config = dict(
    router_score='sigmoid',
    normalize_top_k=True,
    routed_scale=2.0,
    init_std_router=0.0169,
    norm_eps=1e-05,
    rope_fraction=1.0,
    tie_word_embeddings=False,
    parallel_block=False,
    init='trunc',
)
Below are experts of layer 6 (counted from 0) of a mixture-of-experts language model. Rows are named router (the router's row for the expert), down (a neuron's output weights, with its number) and show model dimensions 0-223. Each number is 128 + 24 x the weight over its row's rms, rounded and kept within 0 to 255. Numbers have three digits each.
After each expert's rows: a language model's description of what the expert responds to. This comes from a sample of Wikipedia text that the model never trained on.

# expert 36
router:097160083106140152107161131119121113158121146126150149151140155124119068147129097102115165131119151099108168096154127144065093133137131135156097152100133122175136140158108098113137124128135152122117141128132157090125130085119165090155130142097180098099088115116139181147167176100090139148117161145116172138153120099150099127103123133132134128120155121117125129104125126134105122177209149102108146110127112140085162126130150140088130132143151135113159138086147142134079117129109125110136078145131114105120141127121122152134128099173133140149165116116131086126108170138090163121146135126117117097119141112143150089114145140128145100094145147112142157138168064136122113122115
down2:077151182141128102147127121159120146110137161101165125108094144136131134123088097147135127116124099120135152121147113134138166148166138160097083133136122159099090139141138076107146142166111110125092112120108197174094137067155108141139109100178167106125134108165092128128120129152149115133114159097124168127110137122111148116120111063133111131117152131134125076146162116130114122153168133166119116121143079138148153120118133127134148124108128100127083145120094134117158114150182106107134154158101153113137094176135109135118095142169127113124140101140149126135102166116155114083156160106130121123150131090113089118076114132086140138141142136150142102104133172116113115126131
Prepositions and linking words leading into a noun phrase, such as with, of, by, under, including, such as, plus line breaks before sublists.

# expert 29
router:069131137131131117121158139135089119100129177141157157134154174135117112105135083124093136161104105148132139123129163121081105150147132094137119180084126138139118127146147109109147143123151142114066154166166110138146166125132116127127162118135146121101152108147123143144094124128094136128148118100116132120174145125127139140138119144146147110092147115089125148104140121128130117117134142126126131113136133155165164123165158187088158134119158125130108133121142148138099163139090120158095070106161155109094127132160128146136176135132122117156172124118149063144151138096121101128116107091109138099169150146142116133151113118149160090174151205153099164143114126154158104098154
down3:113154131182125159095119131135159094162132124120154123144156125160172094110113139091136103098123147126111142155121132120149113082141092139172141177090071126120126109155153156142120174102126112129142132138125071139094091101117134082149144090119124132116167095107113108139168148142116121134126141137140119113086131128143150112138078130127118117115142108123149157112157098165154161122190132125152119148102131135175116139100172137153080127100115140130114161122130138121127167093124139108138110130166151109139124118093109135108129152101129110097090140080129134160128137123139133118167127168156140163138098127093119127143130098148094140132145198125059124109145119172133107090120
Line breaks, sentence-final periods fused to words (ed., s., 2010.), and == opening section headings like Function or Champions.

# expert 4
router:130135099083119139102110126138072120178073111100137136082130154156117123155156112100110141122116141127094162092122139117111100074124116087107119173109132110150112132163118144105193137146162146169125185160165126120127135143121120100131105143133139117092103072131124140131120132107118150158106159130097139102177125087159125150134119143133178117110124133105095124138060095095123101163172158110094116093126116155145142116139160132085147139136140120127112144081127148094125136148085104124118102126165111103095118117143123135149156102161134125100123100128117118123134135147115154151104055108111142107140166107127178146111123112103152116141105144116111113135136117150120123118150
down0:150105165099155163109124102124143123176161158136111145133136112070136110121099130100110113155091142133127171091139109095101107139127125095166134116181155107175122130113135136072128137107104144111158162112124132129148108132140134116115163146142147116082118128140102134153102166158125161120186085162105132112124174107138127150124135132160121119080146122144121154118135133118099094168131109153107128150124083176114119203142097111102117117122122135116108139132128129104135155147113185100140114157153140182138129091150157145126121088151134154098094152125154110136156134161115159104119155098126134144113110113143149164113120124141161147140177097127129127154133133063106135153142
Determiners and possessives before a noun, such as the, his, their, its, and the possessive 's in Frankie's or Pakistan's.

# expert 11
router:127137137090148145101168153150133093144121165143141159139172137118103118132156087131109164155124116088139127107137130118095077121134127093150137135116116107143124111125126107131081145163163148137104124166165126165163138127124095092116156149127116114130136132095091152125162118135100125154136131091132195137129091109142129124179110143143152134134157113131127151125152093134129080156178127094109091133139131158130173120116125107136186116141168149114121122105130186131121151118125122141126126126129140122129100107130124168180168108151134138107165117157155095142129115086122137140127091073128166120180146098136150143112142120134148081134155160140156144157103077171168099100144
down0:096141147118085145167146095138133128146078135177151103135144114159135152090137187137112101128145177136123120144066114142146171118140118092103119098124131124129138127139118151132164116127145116099082098116119111151114119147154175133104104164122140163167129084108155097157132103134096134126104107163125111135112071123122141140126120147171144167118170136133123077126134158148132170171144119137156116116119097152175131117097132084129085145122107129146118119153098149126155200144111106143112100067116137153140126156136099108150127105136125132133123151160162112131150094136133117156119143127159133135105144123132085141117144101102124081144088128085151163139114098152140108131135
Forms of be and have (was, is, were, been) right after a subject, plus clause-ending commas like days, and However.

# expert 45
router:072157112147131170152140145127128132140081119139156159142129163163121111133119125132105149105101131094135156110153147149100118069137134116123178184099154103150155129135117147057129133107151112157106151136137135157085143096130145079140155129105155103093133095162129104121106138091126137140127156112163147122119143128145127135138125117156133121108131143120081122078151144153098128160129179108156112097144121145125177141130163184077141145138160066151157124072131128119098144169122131117135074135103111128115121141119174120121156136127111124139154143079141113132145120096115131133112114118137161127134135099118142153151118132156169109136152145147101114122118103182080119141140
down1:132128156086126155141130120152103155156110129130125141107107160116127119116148157143092121131110135148169122166153191088111096163144141116107103120163133144130152148118106114150140164121145147161159180137135124123124112154144100130127133133112098135130141112121119102166145105096128123119130149111123158158094123133139124147109120155153114072141114131085182134140084132151157140141105135161133102150049166131153131131163153140128164139067150121183125159127140107165124144124078133126194103141155094176147119140127081130144136131141114149105141164159110100154113151119101129129113141137124169110123141150130125080097123122081089134087137127141164150140166127109106134176128
Newline tokens ending table rows or list items in discographies, timelines and infoboxes, plus === and ==== section heading markers.

# expert 57
router:148149097127105129112150144159110103115126131150121123157124128147092133122158139112082105162101148107094148092138096166110099150142156112135125143088115107145108140138117130043145120129157114127060145121170128135140143121146129097083138132115159077136116124128121136106110132105116136177134117078103163128116144125179136138099096110122150106109151142081127092065140136175103088132118113142113137121098122133186130111130137118140107139150129142136130151068141150119127127155105099141129092121107140128136122152153136161092133093142153117104141113080158157150148151119114155102100115105117161115157151080129148129153121119150169103135151177098142156151119109129128124065129
down0:127094117121141100110105123122126119137137147151130113116090102157113128138113137106162103140166170132125108109130130108121133135139070105148160154137126111112131134123153133078100112119111103110084144097136152110138119144176172096159125087117145145099133128149113155124187142118128099073109138139135142108172113109164150117118139132132137114112126129141139117112069123124128113091157108140108098164174127121115097120119110109165131084117089147169106119110156162095119115082103103138114118119096127131193140112053139106153103148105151131127120146150102137155109186132154151130163123112132106120107136111102134123134153150122151137158112176107177129162138049152117091129129
Percentages, ages and numbers in census demographics and election tables, plus coordinate marks, such as 2.3%, age 65, median income for.

# expert 40
router:116142118133129170107126155121133114122078117134150132125137089155124150131130130116118131143089149105119143125136118137118132085170124099138140149114121114117160068159106091098152122111124121151110153138120149161138127144117090081116119126154124102077142091099126137090119138123133111152115171136150127116120099100135130117131114115114109147066204147132165139118103140162123123091211116117121068119108117152142153131131152135109101102167142132107156112125090151147112154204113078113114100098151120112096115093127173163122142098142115146109140057123149126148128139167097086123085103104128112113162137107122116121111142106152123118136104165128142125131126093155133143139142
down1:141176138120108130152139155116122143084133162159108149130135111095176108141140144130136090135118087106112139127095145178084146116163123102110149154134130116147148138130106181116106104099099144133129120159117099120151088124120185151121144109139129152104116121129139144145126125118088158117148171091128135111062102133143126100167136115139127128140167135144152150164119104118159120141139116124164124098095108124141114130138107149117142155111108135139101133144137146115149135102166058147121131145161131133083153135128125094168175159076065162113130117171129148150141101139123144103151103131131175137132108150107114117104158117164105150189114121085092161095134111119148129085158
Object and subject pronouns such as him, it, them, you, me, plus phrase-final words like people, other, later.

# expert 32
router:121123111151164131108159132129083131147084127142151123129146146165132146155176117120136158134084152085104200104111132152079097079116148061129139132153131111139113140129118135092128110115133175127129134160125095103115118125149128132111113118159146098109133070137112149089139153094157098150132146147143146137142120148132112122094116144096130116087171104148120125116121113151117121142157118113153125148163086161133128118165151132108135160157142141150148140136119164145089140141156105103118117113182111076115125101121136123111142101108114140116166144123113100142167113119078137137095087061138154110140133120071127124127110103120138123137128176118143150122086074129119094165141
down0:114086112109141104141123107129146098131147125138104088149130128148128139138121131176126128129129136135152137131091151123137162163123172153108166130170157162090156161121138074181123134132136138146158107112131120124110166141159131184132118182115128120150118167139075095147127137130124126113109145103096077128136110099134084079111128115127154138115100138096177159120122123116128093119167140155152124088133192129117120117103130113141116143158195152144109093133135156119157112138139183140145096135110183084091102135099134154145159135133163135101097110141128113119155127101138121094099101156128142129154128141140110084093139113081117157153141122130146143134104108152099091127105
Adverbs, participles and articles right after verbs like was, is, has been, such as successfully, again, well, a, attributed.

# expert 35
router:122143136116094172127132116117092128112112130131136121120112111198079132155160129138113110153144091125116159127124152131126064134139142106132132183132089099139110135165095100107118132150129124114051163133126123154103129089120110133136105112152117096085125122123118148122102144149133128144123145114128168158134109085165121153120098125139128113116179093094130095068115094175097126122132160095095129125095120145169122125158157131125139159156119121125118146082093160085122139153095139133134111123161131115124119137131130168138151117169115105128156144103148112138182084135107099124115102071136137118150147095133127098154164135143130110154164154149126108140120094184090144116130
down0:154113120157177104132110120139136137141117137094151140088136113100138129101136123140127139090105097127122106153107114121171138100129106149124120107145099140146103095095103117122120166122127075168185126141131112089131174138146162127121150173118149101117169102142107102152165136153169108093130122127135135131180147092136162081163105141115160124104076149141089146126089166122090091097156133167132132135150083135149125128145132164155118140113115123113123154134119110144161100142103135113146115126165157116122141191137092082150152100119111131146119127149109175103106143130120094115104134146142104115160150142086155100114133155088119105143154091077147157154127127116173136147125
Cells in sports and election tables: column headers like Votes, %, Candidate, Pos., empty cells, and small numbers or dashes.

# expert 38
router:125195131128114140124167148174101072165097113143158107128104143134091173127144158104096157154111122164122164103101125138104150130135128109156116140114108118171149119158104110073121121118163127145092110150149115163086151078118127129108131138128136130125128118126154141106111148137127126141113140117123171151118136140125128165080119099112175095121148125147152127075122152153125105123143096147115088135124105132133126117148167122111121109121164092187145097094171162111115132099114075115151141180105120105140098141129116173154121128104128124153153075115134116141138101149114101137124106116138161119135165082103140093108129097150126100114153155134143109169106085149108123140175
down4:144137111150137163170144120138153121139112060162176123099116143123152156148071085134101164119163126100148126181142148107104122107130138145143146125118123129118154109158176125129182151154126078147131074142148115132122142161179134123083141135154145175115146087134159121151110144133087126135144133057129121119147090141139088120148140129110133155148164121100120156100179123130153158133143108111155130080157132131176141140141096147106120127091164096078139110106111169129101143145102132108119135141140156124110081132142108125149130132119134125116074134164134116135128136128138153144169083145124130103104175143130125110100119111130149120101147103139132133120083134099132114121151
Values in infobox lists: death years before (aged, coordinates like °E, taxonomy ranks like Animalia, Insecta, country names.

# expert 2
router:144137130087110119134174161123106114121091139135157159139111155128116166164155117117114151160094133135136165077118110155096096115129133077134112162135084129134123099143103115096140136128132114128107146137152142131152157140149172121163119083141175129108129123150129110124125126118158106154111111116136162140144147139162143122149104120138133106120170099087133105075149141103071136178132149072100108118150128154120146129136160176090130145129126105163144133128160142151126184153113084129122130135128103101095061161151133165129155135126140146100115138140135091115112137149111149138080096094139125085121123099131133125120163108130166097124160181156140124117120107123093153144183
down13:128062111105138118137099156136173146136138124128127128097132069181086117122092136118158128111167115110169102142166162161166127153103108172138186112102097114095149163123162122154127143125103114104154135097061166141111108159157152124120105131108132093112142125113149115115135133131163116152139106130151095144165200091156162130158119139155099119104125126180157098139118118124119160107129149161112110130134114128155127138108143115131110125100145109168117183132138164124155132103135151101130182101167118137121121149186101168129136145106148117110150160128124117144115115128133134123134161135091116127116123140125138145107176134129138111085120139114115133114104130145156124162086
Single digits and short number pieces inside figures in tables, statistics and dates, such as 6, 18, 187, 25.

# expert 50
router:141152156107111181129164137168085155123085134138113104101132103119139107127181143120095134132125174064117151096157136166141071132107168118131144136103102139129134146139095135113128133141172126125110141122157143166143138088124151114176107147113154103143111126139125159131109141130090109122154165088133148137119119113104113125133091167100133143116191151135106093098145102105092095146124141100115122105133128132122135149164120171114114157149164110151174086094119162108103138119100106129155101100144087107103114148116137132162161128165115135121167149137139118125145116143150091094114080085133155085151147155131127112122158138114092104160117130135172114121113096127099140114157
down1:172156159093112125101135119110107096098122165130134185136135149107138129147099116107142145093139120149109133174095097134097138098101163131131114125126084145105150150091147119136148102147114153108118090119128115106096098132107135116107161150115115131084144133096150069096137115130131088157137144183111137125132124099091111058109117115128116139156127145121071130181109076128114095139130124126148132121144136060134093128121083141152118111163141117150132076165126129176128121135145093108126135115142097120110097095148138098103154129157121124136081131147100136117142163142121153140116095099117086118111096152126103110187139120149125105121107126142126124113111081141164128095115
Prepositions starting time or place phrases, mostly "in", also during, after, into, and list dashes in sports and biography boxes.

# expert 56
router:106135102132113137105118126153106100147127153122122172135153161189121133150140114132094169169069147122086157108124093173110066131144162092145112148092092143165113107129130126077149132150128166150124128115167153147123153138123113114108117124173148100125124081144121125150151117121110133122124127136128130132130065137139132111116113128139153115139137129125129067144111124122100098159170159103120140093125093166128177103147163136110149178130153113158123087131119140163108184139101089133108119154145114109128133089154093141135122146144075161140144123162158103152118123125120130126130104123158166082121180103112135116074134121138123072145126123155120132143116105121116119135143
down1:098115172102144106130167143148114092115124148071142145106130084138145158080111114117098125140100129149117137155133120130163156145179132150127108090111096129121104120128147139117111139135090127103098096125112108175127132115111104129139179091141126126165106148155111112124183131170097112152158148145158080092112141124117167125158135136107145120122159105110103122114138144162098112139130118082123118205119140131136138126126147141112091110158189110106114153152113093134104154113130127136124102143174170145148111123085135136182120187155142119128108120103114108134132131138103106129114139099162112149171133128144115143120107149056132092147097159105150131124115163163136116119148
Articles "the", "a", "an" starting noun phrases, usually after a verb or preposition, such as established the, of the.

# expert 5
router:114198131103116169104202100143107133135120120148146137129135136143097142161122125110121094144119136125127131095129094139089078144133148117140149156099094116124137126139094119101136135124170107108093131114149144184150117135163143113097102110150203133108121122159159121113153125109134106147136128120169137114150081160160155120131125120112128112119137132108118103085127105092119097149150173111105106106107099154067122131149142170115097135146146105109141144123165136175077160164112074132138117139166127124132084159147147144148163170128097123124145118197149079125127127138110123124113106095109153101135141088129119107144158142152110120135124135107123110154134100143128098144142
down1:114111135169120118092181133126113149104140170106145151166143115132132076155169130144126149124104121113108118142135122128147133121117105131137150140137188132131122130133146117106102117119140152116132128148096136136093173152113140152130153169126107161131119101083112137115179137117187106141116087094170127140129139183146109105121093100097117114168130129101182148142124171110121099128137154129134141095169130156143101130162122120093132086126115194097140132131108114119112128105117141115142149157151101152126116108126123139129147100187106109118143106088154086145176128099143138078102139087138112129189153119138147144109106116152114144078163174121120148106112115094144125166113
Month names and words just before dates, such as on, in, to, in contexts like on January, in July 2022, from August 1987.